Experts of a small language model.
Experts: 32 experts in each of 9 layers, 320 squared ReLU neurons an expert, 1 pick a token, a softmax router, a shared expert of 320 neurons.
Training: a variant of Muon for the experts, 16602 steps.
Below are experts of layer 2 (counted from 0) of a mixture-of-experts language model. Rows are named router (the router's row for the expert), up (a neuron's input weights, with its number), down (a neuron's output weights, with its number) and show model dimensions 64-127. Each number is 200 + 40 x the weight over its row's rms, rounded and kept within 0 to 999.
Before each expert's rows: a language model's description of what the expert responds to. This comes from a sample of Wikipedia text that the model never trained on.

# expert 22
And, or, and past participles or verbs like produced, developed, received, used, later, often before by, to, in.
router,159,245,159,154,242,247,243,182,155,159,245,245,246,210,245,195,155,245,162,169,244,155,238,211,245,242,247,155,152,243,241,247,237,156,162,238,244,156,243,246,244,154,237,158,155,242,243,243,163,244,230,155,181,246,244,242,244,214,154,246,243,245,156,245
up0,248,132,193,202,149,188,210,215,237,223,201,199,134,201,233,204,203,180,164,260,191,203,203,162,179,186,185,226,224,174,170,243,251,184,156,157,180,216,202,149,191,247,228,184,290,193,159,139,144,246,163,241,159,200,219,251,159,158,249,113,194,177,247,211
down0,203,178,139,227,247,198,134,199,228,224,183,167,196,210,200,261,209,117,215,253,194,200,274,204,164,196,189,134,77,243,149,215,158,207,119,169,206,199,236,175,226,151,172,151,189,236,195,203,214,184,154,228,296,170,242,146,197,191,291,242,147,203,225,118
up1,265,219,178,178,273,197,247,184,208,226,237,185,161,188,154,248,207,189,181,99,254,198,219,234,197,181,217,203,168,187,212,198,151,260,198,171,203,262,155,183,277,208,293,227,241,204,218,143,183,237,220,170,173,171,160,218,229,171,246,179,198,179,207,232
down1,209,246,210,234,184,196,218,218,212,158,192,201,187,224,260,188,171,163,198,169,133,176,208,140,235,245,199,228,235,166,210,306,177,255,183,234,173,231,140,164,218,195,210,209,203,223,242,263,228,200,212,230,178,216,134,221,206,175,179,256,193,180,206,213
up2,205,150,243,262,103,212,274,254,175,216,190,175,227,177,148,242,215,153,214,290,168,228,200,146,221,171,204,185,186,210,121,229,216,209,237,252,223,224,136,164,179,266,201,171,198,239,116,125,197,195,193,201,249,229,153,226,221,226,220,179,126,156,197,187
down2,278,147,169,251,224,181,181,167,247,188,248,132,87,141,157,184,258,197,207,204,208,180,231,174,115,204,250,204,165,175,134,185,246,193,163,242,235,182,241,252,152,222,175,256,259,184,177,161,113,280,172,228,197,241,227,258,201,273,136,167,193,221,240,222
up3,239,189,209,240,171,181,224,126,207,163,209,268,283,220,182,286,233,201,274,287,127,207,189,170,241,217,145,251,148,150,220,206,197,179,189,141,228,267,221,218,192,206,289,187,188,203,177,168,198,182,87,218,195,187,147,158,183,160,252,199,126,147,157,206
down3,206,150,207,170,315,179,243,245,197,202,222,250,242,247,127,205,211,198,145,234,180,182,139,202,216,161,196,188,234,178,196,242,173,190,169,210,177,170,172,129,189,250,220,282,178,225,159,95,193,224,158,185,160,128,186,220,203,161,278,175,222,169,176,237
up4,165,137,199,222,273,189,227,209,186,243,207,194,150,186,175,183,224,175,222,250,207,227,170,214,289,110,118,210,189,193,188,187,177,153,196,229,150,218,148,188,125,168,175,180,178,106,200,151,228,157,196,178,224,131,145,152,192,251,220,155,182,184,179,177
down4,312,187,171,185,164,231,250,165,213,197,211,205,142,159,128,168,139,205,215,148,250,204,197,219,270,227,251,90,174,174,139,169,225,161,205,203,247,233,224,223,208,202,213,147,165,156,160,200,130,207,175,199,270,219,159,205,214,182,202,152,147,211,162,162
up5,246,185,199,180,180,138,220,191,178,215,184,228,156,202,123,197,194,138,215,210,248,166,181,190,107,188,249,171,213,197,214,195,238,265,282,141,177,225,214,137,221,164,142,182,181,164,193,87,219,150,258,156,177,205,171,151,154,104,192,241,207,199,251,199
down5,149,214,180,194,222,206,247,200,189,182,232,201,309,173,193,210,229,188,144,182,238,179,162,189,193,208,144,242,247,164,218,195,176,176,243,202,275,142,150,268,109,188,204,272,233,185,181,209,259,158,142,176,193,213,136,205,187,167,235,138,205,183,187,174

# expert 25
Commas, semicolons, periods, table pipes in lists and scores, and byte pieces of Chinese, Japanese, or Thai characters.
router,156,242,156,154,241,246,243,181,156,157,245,245,245,206,244,197,154,244,161,166,243,155,240,210,245,243,245,156,154,242,242,244,237,158,160,239,247,157,242,243,244,157,242,157,156,244,244,244,163,245,232,158,180,245,245,243,243,216,157,243,244,246,155,243
up0,246,250,199,263,236,155,173,191,245,163,230,247,166,183,219,241,259,162,274,259,130,278,137,208,165,253,149,250,180,178,216,167,223,189,260,184,182,261,190,185,196,250,235,134,197,138,166,167,186,221,212,236,197,241,110,247,173,211,215,210,235,161,190,201
down0,182,217,199,189,284,175,219,235,167,163,116,226,326,230,219,171,227,134,145,219,193,201,228,211,185,206,171,241,128,153,164,269,213,264,211,245,188,147,145,291,158,139,174,180,175,194,252,164,183,181,218,145,264,213,188,159,138,181,186,176,216,238,195,170
up1,257,197,258,246,140,207,229,160,228,249,197,222,182,116,183,232,238,173,271,184,143,152,233,197,192,177,208,196,243,164,221,215,260,187,266,178,129,252,150,144,140,246,216,195,236,184,188,155,166,166,246,225,212,155,154,143,186,225,213,248,189,149,235,216
down1,199,275,227,148,225,171,165,215,131,221,198,193,292,225,193,309,166,207,151,295,211,212,172,216,222,188,122,212,186,177,156,196,152,237,174,275,270,176,190,165,189,218,253,189,177,243,128,223,264,174,275,186,228,224,254,163,213,248,256,193,169,189,195,195
up2,195,197,224,226,197,168,192,190,173,180,170,161,166,202,205,277,233,159,276,171,220,204,192,164,197,189,248,191,179,157,193,195,215,212,221,201,191,225,226,124,196,234,224,227,249,203,219,114,126,196,269,217,157,261,225,190,181,189,264,144,176,141,215,230
down2,197,251,149,159,235,204,218,224,147,181,204,179,268,157,170,165,279,211,219,166,199,227,257,130,218,151,170,161,199,195,240,156,129,211,253,175,221,257,146,237,130,199,193,167,244,179,139,210,210,227,279,192,215,214,223,209,151,191,209,177,223,197,184,172
up3,263,180,215,208,170,160,265,150,143,205,130,249,177,218,155,178,190,113,169,245,179,232,136,170,202,125,197,177,241,119,156,158,247,246,238,207,179,214,155,175,153,219,202,302,205,136,188,137,231,199,220,269,210,128,202,195,190,156,258,174,131,209,197,242
down3,153,198,202,210,141,221,188,146,261,217,213,131,167,192,253,203,225,220,224,223,151,199,171,218,160,167,151,242,130,175,124,202,220,220,258,232,171,171,223,190,227,237,176,196,196,152,188,200,209,207,242,200,248,245,225,201,168,101,222,137,255,153,206,232
up4,216,201,301,205,200,172,156,137,188,271,215,289,221,235,182,193,213,150,212,199,167,169,196,158,199,176,185,238,264,165,148,188,140,228,225,182,205,221,193,240,224,276,239,183,197,231,204,226,196,146,115,155,175,166,189,139,184,184,229,211,193,138,172,170
down4,183,148,206,190,187,150,141,264,195,161,200,169,204,211,219,173,240,258,222,188,188,229,185,197,246,210,172,230,204,138,217,247,158,255,141,187,171,165,247,209,206,280,186,225,197,138,228,149,168,179,190,165,182,165,230,224,161,268,198,174,210,179,177,184
up5,187,235,194,209,262,147,183,206,247,283,140,150,144,204,145,211,205,210,174,216,188,211,145,180,156,133,209,238,243,198,211,215,216,249,179,136,232,257,178,159,186,214,197,223,213,168,164,155,259,143,228,168,175,173,100,165,239,239,211,165,137,206,262,184
down5,269,207,207,185,188,224,193,254,229,233,172,215,147,147,220,147,194,157,168,150,153,153,162,161,187,260,234,143,221,198,162,219,159,265,163,207,149,239,155,231,174,192,167,112,203,160,150,154,247,245,238,176,220,172,188,218,211,159,233,215,268,161,221,240

# expert 23
Zeros and numbers in statistics tables, pipe cells, the begin in LaTeX math, and word endings in Greek text.
router,156,245,155,155,241,247,244,183,153,158,245,242,245,207,242,199,154,245,163,165,246,156,240,212,246,243,243,154,154,244,242,245,239,157,157,240,244,156,243,244,242,154,238,158,156,245,242,246,160,243,230,155,182,245,245,244,244,218,157,246,244,243,156,245
up0,263,181,180,217,204,195,147,214,236,252,137,157,206,166,166,207,249,132,253,209,188,217,269,229,185,201,180,156,155,125,185,208,183,180,213,189,190,270,149,143,160,227,242,232,234,156,184,171,226,202,185,263,248,244,165,191,162,195,219,190,182,172,283,141
down0,145,175,231,241,192,253,180,193,222,246,237,210,270,209,190,109,212,226,258,161,185,250,190,201,214,213,257,173,235,193,255,182,176,215,231,193,222,174,204,192,159,168,208,186,164,227,187,158,143,263,213,150,178,253,206,205,197,214,181,125,210,197,251,203
up1,120,97,153,156,234,209,168,194,237,234,242,199,165,265,175,250,167,122,229,206,204,177,225,176,251,209,172,250,254,184,207,203,193,279,147,192,164,194,148,180,225,146,227,207,259,214,133,231,156,222,199,176,256,182,194,175,199,286,280,189,158,199,218,236
down1,210,187,186,204,158,219,222,173,207,162,228,225,135,186,217,146,210,265,216,211,204,165,138,252,261,225,219,276,179,221,212,213,153,177,195,162,218,255,245,196,237,124,196,79,155,158,193,196,205,199,122,219,221,223,175,174,213,197,248,163,198,179,257,253
up2,240,165,236,229,191,143,244,221,257,208,189,167,137,174,183,196,252,156,187,221,210,288,238,231,133,168,129,241,192,191,152,197,233,245,197,192,141,205,122,222,173,243,162,239,251,197,192,237,125,161,290,279,115,133,168,236,192,184,170,174,114,215,206,205
down2,253,194,228,187,164,164,227,158,181,153,201,183,218,193,177,155,200,202,208,195,202,219,203,193,207,184,175,254,229,150,165,198,265,175,208,215,201,241,227,241,253,155,123,141,285,186,216,231,257,225,154,205,201,190,231,132,238,173,264,136,175,280,218,205
up3,225,193,257,203,247,198,230,180,182,202,141,226,211,222,192,218,208,239,175,187,150,149,259,221,240,153,177,236,184,185,166,206,156,240,243,208,200,219,179,175,214,250,226,216,221,175,170,197,159,281,129,241,165,117,217,171,206,227,243,166,148,133,257,252
down3,182,162,177,232,245,227,183,239,194,100,186,237,129,143,199,226,207,191,146,294,267,202,205,167,164,170,169,276,172,214,220,258,188,180,173,175,193,154,205,201,199,232,221,133,241,246,196,142,323,214,293,201,266,138,233,232,266,207,197,210,221,192,201,172
up4,237,187,217,187,239,153,140,223,209,169,157,171,236,243,199,237,199,161,247,263,164,172,123,217,136,155,180,252,243,165,294,190,216,204,184,187,196,205,145,148,223,170,196,201,249,203,124,164,202,134,164,198,246,164,192,216,182,170,213,106,158,236,247,182
down4,262,254,152,219,122,170,193,192,194,139,186,157,205,211,215,200,285,161,239,175,271,180,221,218,216,177,206,251,165,196,234,189,205,182,283,172,210,187,176,221,217,205,173,179,186,136,173,270,254,211,266,182,250,230,167,158,159,222,303,162,184,157,226,260
up5,183,163,298,145,147,218,242,214,236,212,214,196,176,225,217,242,229,199,247,177,214,214,152,152,153,246,171,249,196,153,241,211,255,212,285,184,188,223,200,187,172,258,211,169,223,143,182,246,180,142,171,258,153,173,187,178,172,232,260,258,192,192,207,208
down5,189,226,196,169,205,272,153,196,225,233,216,232,172,229,256,181,155,203,272,126,199,162,241,138,218,238,138,251,188,221,241,147,204,274,245,210,177,165,233,180,167,245,150,223,218,284,216,248,81,224,197,218,216,170,140,189,206,252,216,180,242,235,231,202

# expert 17
Prepositions like by, from, with, due, After, plus table separator rows and byte pieces of Chinese or other non-Latin script.
router,155,245,156,156,240,247,243,183,154,157,245,244,244,208,244,198,155,244,161,166,245,154,237,210,246,243,243,155,155,243,242,245,239,155,156,240,244,156,243,243,244,156,240,159,157,243,244,245,163,244,232,156,182,244,245,243,244,214,155,243,243,244,155,245
up0,233,170,224,293,160,241,261,258,163,224,211,174,152,221,197,215,219,155,240,275,215,188,131,254,198,138,157,229,193,221,198,200,188,220,236,226,251,229,171,183,81,267,282,235,242,173,138,201,169,254,168,262,245,194,211,160,181,286,177,191,220,170,251,181
down0,151,216,186,220,251,161,192,239,68,194,278,195,200,224,201,230,154,127,230,214,164,215,202,176,265,190,205,208,177,174,226,237,165,180,217,205,213,208,254,185,236,286,204,147,191,172,160,191,253,239,213,153,274,258,260,189,264,194,140,241,211,180,170,271
up1,231,221,250,275,241,217,168,183,213,230,246,112,240,207,174,159,295,143,203,270,204,187,230,259,179,225,207,240,265,110,210,188,208,243,197,227,191,204,192,144,147,240,140,315,204,229,238,162,192,135,237,183,203,170,188,172,256,228,213,185,111,210,228,226
down1,201,279,173,190,237,213,246,234,254,203,205,140,236,131,176,221,185,237,136,171,218,251,236,161,273,128,200,208,121,199,253,164,197,182,249,188,185,231,231,193,218,218,189,173,196,259,190,261,234,209,204,148,261,234,235,264,126,223,306,270,208,252,184,221
up2,206,160,150,227,249,126,181,221,176,241,201,212,212,128,209,168,191,193,219,136,131,179,227,153,219,161,197,175,172,171,175,198,154,174,239,163,199,161,187,149,165,196,141,220,246,188,176,159,255,206,194,214,192,156,216,151,141,192,233,161,174,151,239,205
down2,230,178,182,261,197,157,169,230,228,283,245,187,216,181,186,242,157,247,260,231,163,224,249,173,250,129,111,164,158,170,176,207,190,142,153,186,188,172,175,263,203,221,230,210,192,149,151,235,252,156,260,220,181,201,148,141,247,188,215,165,204,205,220,236
up3,212,195,220,185,175,166,164,132,286,211,182,241,181,224,164,256,244,206,124,242,167,202,272,166,270,166,153,210,221,184,166,181,172,252,195,125,281,287,132,196,142,225,135,146,249,221,215,158,153,126,234,208,193,220,258,238,203,223,191,203,144,203,195,220
down3,235,193,197,177,181,229,188,228,149,196,142,183,183,172,184,297,230,229,172,146,234,225,208,189,147,168,241,289,203,215,115,212,162,139,231,196,222,221,266,204,254,251,205,166,188,186,191,97,202,246,119,176,162,257,204,131,203,156,149,247,204,169,153,197
up4,189,106,199,210,170,157,205,210,216,165,176,211,127,157,191,230,204,155,175,172,250,285,217,253,163,182,164,221,166,191,71,210,200,142,226,153,150,171,116,146,175,187,206,194,252,136,177,204,170,147,195,235,184,161,185,256,223,138,248,274,179,196,246,245
down4,194,218,264,190,231,174,174,191,246,230,231,234,207,224,227,121,117,152,214,153,216,221,246,177,148,143,249,148,198,213,220,304,217,225,226,216,273,147,212,189,210,207,230,211,94,202,299,234,184,183,222,121,212,290,186,166,202,251,215,219,272,234,164,254
up5,197,203,211,164,121,175,265,201,174,278,240,205,220,167,181,166,232,238,173,205,222,212,227,217,180,251,177,264,285,122,137,198,164,261,247,162,194,245,246,158,207,220,202,306,221,156,193,145,190,162,182,227,209,253,126,163,197,197,267,148,201,201,193,213
down5,157,199,142,225,263,193,214,223,244,244,231,218,122,198,212,209,145,202,259,239,131,136,228,215,231,175,246,232,186,233,226,251,187,227,194,233,225,254,150,165,227,142,207,164,293,210,198,172,130,193,168,247,174,164,220,288,205,174,232,239,238,194,184,240

# expert 8
Sentence-final periods, commas, spaces, colons before lists, and closing or opening === heading marks, often right before a line break.
router,156,245,155,155,239,246,240,182,154,159,246,245,245,206,245,197,154,244,162,166,243,156,240,212,246,244,243,155,154,246,240,245,236,159,159,240,245,157,242,245,244,155,239,158,156,244,242,246,160,244,229,156,181,244,242,243,244,215,155,245,245,245,155,244
up0,257,159,206,274,245,213,253,269,212,197,175,133,237,221,137,229,250,174,206,199,248,130,287,149,204,203,224,230,190,178,147,202,174,205,239,202,228,194,137,151,205,254,206,226,274,184,101,237,194,183,232,229,195,225,225,193,136,194,269,225,225,179,214,158
down0,206,235,153,175,169,260,225,172,179,140,185,163,140,169,304,217,154,283,230,140,172,263,159,261,166,265,222,218,202,196,136,172,221,211,146,245,213,83,149,227,202,115,166,268,247,211,231,186,238,228,197,140,217,149,212,228,168,226,194,261,214,269,191,184
up1,249,189,237,261,248,209,215,230,239,177,228,173,209,208,152,212,183,185,173,201,167,232,137,136,116,212,173,279,270,262,122,180,209,266,241,186,215,209,202,162,168,240,203,210,170,144,242,158,280,193,240,184,168,160,139,213,200,165,196,185,235,194,211,182
down1,115,248,175,206,172,206,182,182,155,177,167,277,194,195,263,173,204,164,191,208,169,124,221,189,181,220,165,206,280,196,263,243,196,176,206,202,209,236,225,195,205,198,248,142,252,232,230,191,141,172,163,221,257,223,231,167,136,186,153,199,196,186,248,237
up2,235,208,127,172,213,170,246,235,233,197,197,194,155,200,216,195,195,156,212,189,136,240,235,212,138,204,182,234,140,235,168,177,183,154,237,180,229,174,163,174,185,207,145,291,209,144,206,261,184,173,203,210,138,194,194,161,164,129,170,166,177,147,189,179
down2,246,198,225,163,168,161,101,149,165,250,194,229,279,230,192,166,197,193,184,197,267,219,178,214,134,137,216,209,165,208,179,212,198,170,159,198,189,180,190,254,147,228,212,229,267,146,220,192,170,208,153,219,234,186,169,149,204,199,175,179,147,143,142,198
up3,164,238,187,251,238,196,210,189,205,220,213,156,232,146,199,249,193,148,282,175,148,206,132,219,179,206,207,193,231,139,174,122,152,246,217,235,177,217,149,197,177,193,161,233,211,171,207,206,261,245,192,162,226,94,185,113,125,200,185,194,201,168,230,282
down3,213,234,243,209,174,202,243,130,217,119,177,180,254,170,230,203,184,170,284,211,202,245,205,169,230,173,221,254,245,182,243,206,134,191,188,170,237,157,210,231,192,122,105,121,270,172,199,236,177,257,218,222,179,204,211,185,203,193,185,202,137,197,163,195
up4,205,144,210,226,161,136,181,163,142,216,137,216,234,154,199,199,237,187,200,263,165,175,210,188,98,188,164,162,188,162,140,222,220,219,201,149,210,226,192,178,189,264,262,260,166,223,124,209,231,197,201,246,191,192,193,149,206,228,242,182,147,170,169,156
down4,172,223,183,186,234,207,267,159,135,200,199,204,311,131,227,142,204,162,247,198,143,119,183,156,131,218,186,215,208,220,131,220,226,223,176,218,237,192,213,210,233,197,209,150,237,138,186,206,174,220,91,157,254,233,252,245,201,194,151,199,168,233,245,184
up5,278,199,256,173,204,185,190,191,185,303,241,154,203,269,242,193,231,179,226,204,206,170,109,226,159,182,261,237,230,195,185,228,257,209,189,167,156,219,186,213,199,253,202,236,242,170,199,151,228,173,128,191,185,217,147,164,211,184,271,154,170,209,147,155
down5,231,191,195,210,258,219,198,130,231,182,215,216,220,215,260,197,247,175,189,178,208,176,149,164,96,156,191,232,222,187,164,231,183,251,175,195,253,192,230,222,254,271,176,186,195,223,143,166,188,171,188,153,238,165,189,249,194,258,188,227,251,188,189,222

# expert 19
Closing parentheses after measurements or dates, relative where/which, and military unit words such as Brigade, Battalion, forces.
router,153,244,154,156,240,245,242,181,156,157,247,244,245,206,244,199,156,244,161,167,245,157,239,212,245,242,245,155,153,243,242,244,236,156,158,238,246,155,240,243,243,156,240,158,155,243,243,245,160,243,231,157,181,246,243,243,244,217,154,244,244,244,157,245
up0,181,185,235,154,193,175,224,195,261,275,176,115,205,220,239,135,184,220,290,211,193,217,207,167,268,221,217,235,265,255,111,201,208,195,227,193,206,254,193,140,217,301,189,167,187,115,187,134,218,138,204,185,253,114,165,141,239,161,208,234,205,182,218,169
down0,267,207,194,204,184,247,197,216,196,203,196,178,145,223,233,250,211,208,198,235,173,251,220,242,232,215,256,118,115,164,163,226,253,220,214,160,180,208,157,322,259,197,161,213,217,264,265,225,210,208,145,132,148,135,95,159,173,278,246,212,176,204,160,203
up1,198,178,170,171,219,173,211,174,128,219,176,192,209,156,135,223,234,148,316,172,190,262,154,234,172,285,150,189,238,212,181,180,215,279,225,86,209,180,126,156,291,219,144,242,181,171,208,192,210,183,224,221,168,148,243,139,161,200,182,159,129,227,298,220
down1,151,227,110,263,249,193,221,157,193,183,221,207,166,246,209,200,212,212,199,208,244,214,206,176,118,138,215,237,177,246,161,255,206,250,218,181,249,140,271,203,200,230,172,159,206,259,229,299,215,173,174,160,155,201,178,187,225,271,230,218,261,163,123,189
up2,129,152,236,189,201,165,215,180,199,151,174,225,174,134,182,172,173,175,280,221,188,253,214,145,129,191,207,239,206,163,187,187,225,285,245,214,131,262,215,159,205,232,156,198,180,199,208,215,243,168,191,255,208,205,200,180,132,167,205,179,195,189,233,191
down2,185,208,173,236,182,246,208,226,179,198,215,220,262,117,269,265,220,196,190,169,229,147,267,155,163,206,270,217,211,182,143,195,162,241,174,234,224,163,218,283,192,163,170,212,196,187,183,158,264,211,154,247,206,192,169,211,195,203,191,216,147,193,170,118
up3,232,164,219,245,167,159,195,272,221,266,143,207,196,179,188,179,202,167,174,219,186,212,246,177,200,198,209,244,240,202,248,223,215,174,242,163,177,221,186,231,184,182,193,238,226,135,231,209,172,164,193,197,155,207,157,217,159,273,172,166,220,231,201,161
down3,222,123,159,200,187,190,230,233,180,195,217,158,129,211,218,189,270,184,209,192,191,210,240,202,251,225,248,184,133,195,263,211,139,218,226,224,263,190,243,246,262,247,224,213,269,173,134,202,197,188,250,289,80,161,195,185,124,141,200,173,196,186,181,304
up4,231,185,212,198,103,123,165,212,149,198,206,247,139,185,175,172,269,165,191,137,236,221,178,226,137,223,159,197,235,183,200,172,148,235,253,149,149,194,228,199,163,206,225,237,229,175,205,113,123,228,127,143,224,206,186,206,241,205,266,209,164,233,215,211
down4,151,98,186,214,198,235,170,218,215,304,167,249,227,229,258,137,201,224,136,179,210,257,228,201,202,203,186,231,167,148,136,197,197,170,210,242,233,154,220,199,199,153,207,144,177,167,123,222,310,146,184,192,187,151,196,184,173,229,183,210,158,176,244,252
up5,137,228,165,192,184,178,231,207,199,131,212,161,119,232,183,234,230,195,217,273,211,194,172,225,234,183,160,175,201,180,215,209,201,219,198,197,161,177,198,203,195,161,256,259,168,139,172,179,201,137,207,251,225,207,133,206,209,243,293,176,115,218,215,229
down5,188,221,182,171,153,195,220,216,281,238,218,228,252,204,222,207,174,182,131,196,178,216,132,217,211,203,216,191,210,262,268,215,194,198,188,175,202,180,174,238,160,226,258,197,242,108,281,200,238,207,179,144,176,183,220,160,254,292,201,243,210,221,194,142

# expert 7
Blank and pipe cells in wiki tables, football position codes (FW, GK, MF), and section headings like See also and Places.
router,155,245,156,153,242,247,241,181,155,157,245,243,245,209,245,199,155,246,161,164,243,154,240,213,244,241,244,156,155,245,242,245,238,156,159,237,243,157,242,242,241,153,239,157,156,245,240,244,163,243,228,155,183,247,242,244,243,215,156,245,242,245,155,248
up0,161,146,275,227,255,258,220,150,273,149,137,188,173,218,180,185,215,200,302,204,138,254,101,179,154,260,233,243,234,136,144,113,242,163,254,166,198,216,139,235,200,227,269,270,257,138,227,245,226,211,168,248,217,210,147,193,221,168,187,167,171,140,231,172
down0,194,163,199,166,239,227,225,193,131,195,186,198,208,268,231,190,222,181,176,178,197,159,180,191,172,121,247,147,208,239,227,134,194,201,190,212,187,217,188,161,244,159,197,205,144,193,293,197,225,230,260,200,123,234,196,224,138,170,178,222,318,274,211,144
up1,227,170,218,189,186,147,237,160,230,193,203,248,167,261,181,235,225,174,230,263,187,221,180,249,163,154,153,183,190,184,148,190,233,207,236,209,184,231,186,239,167,236,130,171,242,180,222,188,274,145,230,169,163,160,189,206,202,212,242,163,123,194,259,138
down1,264,218,211,211,138,232,208,228,262,238,143,130,188,170,232,296,291,223,225,233,198,199,216,219,199,235,131,153,155,246,153,261,137,215,211,170,169,196,291,209,204,250,147,262,262,141,261,143,200,221,228,216,231,205,239,156,147,170,219,183,170,252,130,210
up2,152,159,202,222,174,286,296,205,214,224,184,156,158,193,161,176,210,161,246,198,242,287,168,157,156,187,169,232,273,161,166,194,174,215,199,170,182,184,184,151,227,222,181,171,240,145,200,238,220,134,178,214,187,182,156,198,169,102,243,208,190,206,198,153
down2,233,206,194,184,137,234,200,223,235,230,237,220,228,166,159,196,229,247,120,285,251,232,239,251,210,168,212,242,254,223,245,276,186,218,168,172,199,81,144,233,207,258,188,180,256,264,202,180,163,214,186,181,215,212,183,190,226,252,196,178,166,240,191,200
up3,188,224,200,213,167,203,221,156,217,206,212,192,162,203,218,251,254,151,210,222,161,241,251,203,225,165,197,226,190,158,142,195,126,208,180,182,165,273,148,180,241,171,192,300,159,128,214,156,241,197,157,264,247,149,168,171,192,188,211,189,163,221,199,147
down3,209,232,156,235,198,171,185,222,184,228,214,168,215,252,191,278,166,231,239,205,186,267,235,269,153,169,232,211,177,199,243,177,185,189,167,241,172,150,248,261,179,143,255,163,181,175,204,173,289,140,205,195,187,176,193,221,90,154,215,212,200,242,257,144
up4,188,204,193,252,258,158,186,243,195,159,197,174,199,132,158,234,179,164,226,237,217,230,242,181,186,152,155,221,199,219,201,174,227,176,253,181,230,231,162,215,99,236,176,221,198,110,131,175,131,217,207,221,159,214,152,153,219,163,230,177,149,221,181,158
down4,193,211,191,214,136,246,80,181,248,198,210,208,127,176,160,149,185,183,151,232,216,218,144,231,160,249,160,181,170,197,156,146,153,178,202,233,228,109,187,169,247,141,241,285,166,218,254,175,195,238,173,221,168,206,183,213,263,215,190,204,184,169,187,173
up5,189,180,211,227,201,176,191,186,257,205,167,184,192,161,224,191,212,174,173,174,177,182,206,243,167,201,185,219,193,213,186,133,179,162,223,205,183,128,145,124,245,238,211,231,252,148,193,217,160,159,282,226,152,148,253,205,154,219,272,211,184,96,231,203
down5,236,234,249,186,205,260,167,249,220,167,157,186,186,259,222,224,181,207,178,175,254,212,246,196,167,185,184,254,215,179,213,192,248,172,230,214,224,169,152,242,150,200,181,225,190,134,223,224,187,264,186,129,236,177,239,201,216,258,201,196,202,224,199,201

# expert 5
of, and and commas inside institutional or place names and lists, as in University of, Government of; also He and Coordinates.
router,155,245,154,155,238,245,241,180,154,158,244,246,246,207,245,200,155,245,160,165,243,155,240,212,246,244,244,155,154,243,243,243,236,157,158,238,243,157,243,244,243,156,239,156,155,244,243,245,159,243,230,157,183,245,242,243,242,219,155,245,244,245,156,245
up0,219,148,248,156,156,173,203,212,229,187,222,191,216,80,180,173,216,149,212,243,157,174,161,229,147,206,172,167,167,176,203,205,241,270,207,126,184,212,114,125,148,299,206,253,271,170,157,181,233,181,179,191,215,203,169,185,168,184,323,224,125,259,221,176
down0,246,243,179,239,250,130,211,222,168,188,221,177,157,172,274,198,230,134,174,199,229,202,245,206,251,166,237,138,211,192,179,188,288,183,223,235,108,190,196,210,195,73,249,240,196,84,149,216,160,108,214,228,235,166,203,193,161,162,208,224,297,141,251,154
up1,208,191,206,252,97,156,195,220,267,180,229,166,184,164,131,190,194,178,187,240,135,232,170,192,240,201,137,151,280,168,199,169,220,173,242,178,212,213,228,178,112,240,253,173,168,193,203,175,214,157,152,247,206,174,171,165,182,184,227,148,164,177,197,194
down1,172,175,156,213,206,253,225,156,183,226,227,202,229,141,193,100,170,155,271,184,213,276,141,120,260,243,153,214,150,191,148,161,201,159,268,249,267,235,234,272,241,195,119,229,171,135,149,209,264,173,220,264,253,198,232,275,185,229,216,144,210,194,244,202
up2,201,213,200,172,203,131,158,224,171,251,194,213,158,180,158,249,201,216,183,272,173,186,224,126,172,195,173,256,236,220,194,171,135,165,193,189,153,253,166,230,210,237,226,230,205,159,203,182,234,209,151,222,216,184,159,187,185,321,191,192,143,279,253,193
down2,189,133,216,215,187,111,205,259,260,170,196,245,186,173,242,154,223,156,184,250,231,214,213,181,160,245,277,168,190,191,153,248,164,241,164,140,257,229,248,267,232,150,230,193,167,157,200,214,152,208,240,163,182,213,167,175,165,144,219,215,196,250,181,172
up3,155,137,215,218,240,182,231,244,231,152,270,221,172,177,183,121,252,186,203,134,217,219,187,166,203,209,132,238,286,225,168,222,189,170,218,237,157,240,161,139,202,283,191,200,282,219,233,147,162,209,248,153,186,196,246,204,228,166,208,111,172,184,214,197
down3,179,207,282,144,200,187,216,174,181,286,265,198,221,191,231,249,224,146,190,239,177,291,130,160,205,156,191,176,161,192,160,247,243,176,137,180,190,216,153,197,206,235,133,166,247,245,235,201,195,175,164,144,213,259,228,247,129,203,276,157,199,194,213,223
up4,194,167,232,237,214,199,144,144,203,226,162,186,179,205,180,172,186,107,276,207,147,181,151,163,231,112,185,218,192,171,134,225,187,229,199,193,182,246,243,146,143,287,198,193,179,195,219,167,207,100,149,255,255,115,217,205,185,228,248,232,163,187,262,184
down4,184,181,161,204,215,227,217,239,258,198,135,171,169,186,254,149,222,226,238,137,210,232,181,240,210,236,207,251,97,269,182,193,155,168,162,180,182,167,181,180,224,202,215,215,241,161,123,245,240,171,173,125,202,219,165,252,180,258,224,103,219,226,174,144
up5,230,185,245,158,181,151,204,174,218,151,211,192,178,239,153,177,221,202,225,211,137,186,159,190,236,229,193,263,176,123,167,206,227,224,245,97,166,261,141,184,183,233,149,239,214,192,189,171,241,172,250,150,259,198,195,219,207,229,177,171,150,146,255,144
down5,140,217,174,290,222,296,194,199,165,176,276,237,198,181,169,215,180,237,197,257,238,222,248,268,117,158,211,155,178,242,139,259,192,205,169,205,179,187,242,173,167,139,182,262,173,194,195,221,195,193,234,193,126,206,175,136,211,244,168,168,230,148,167,177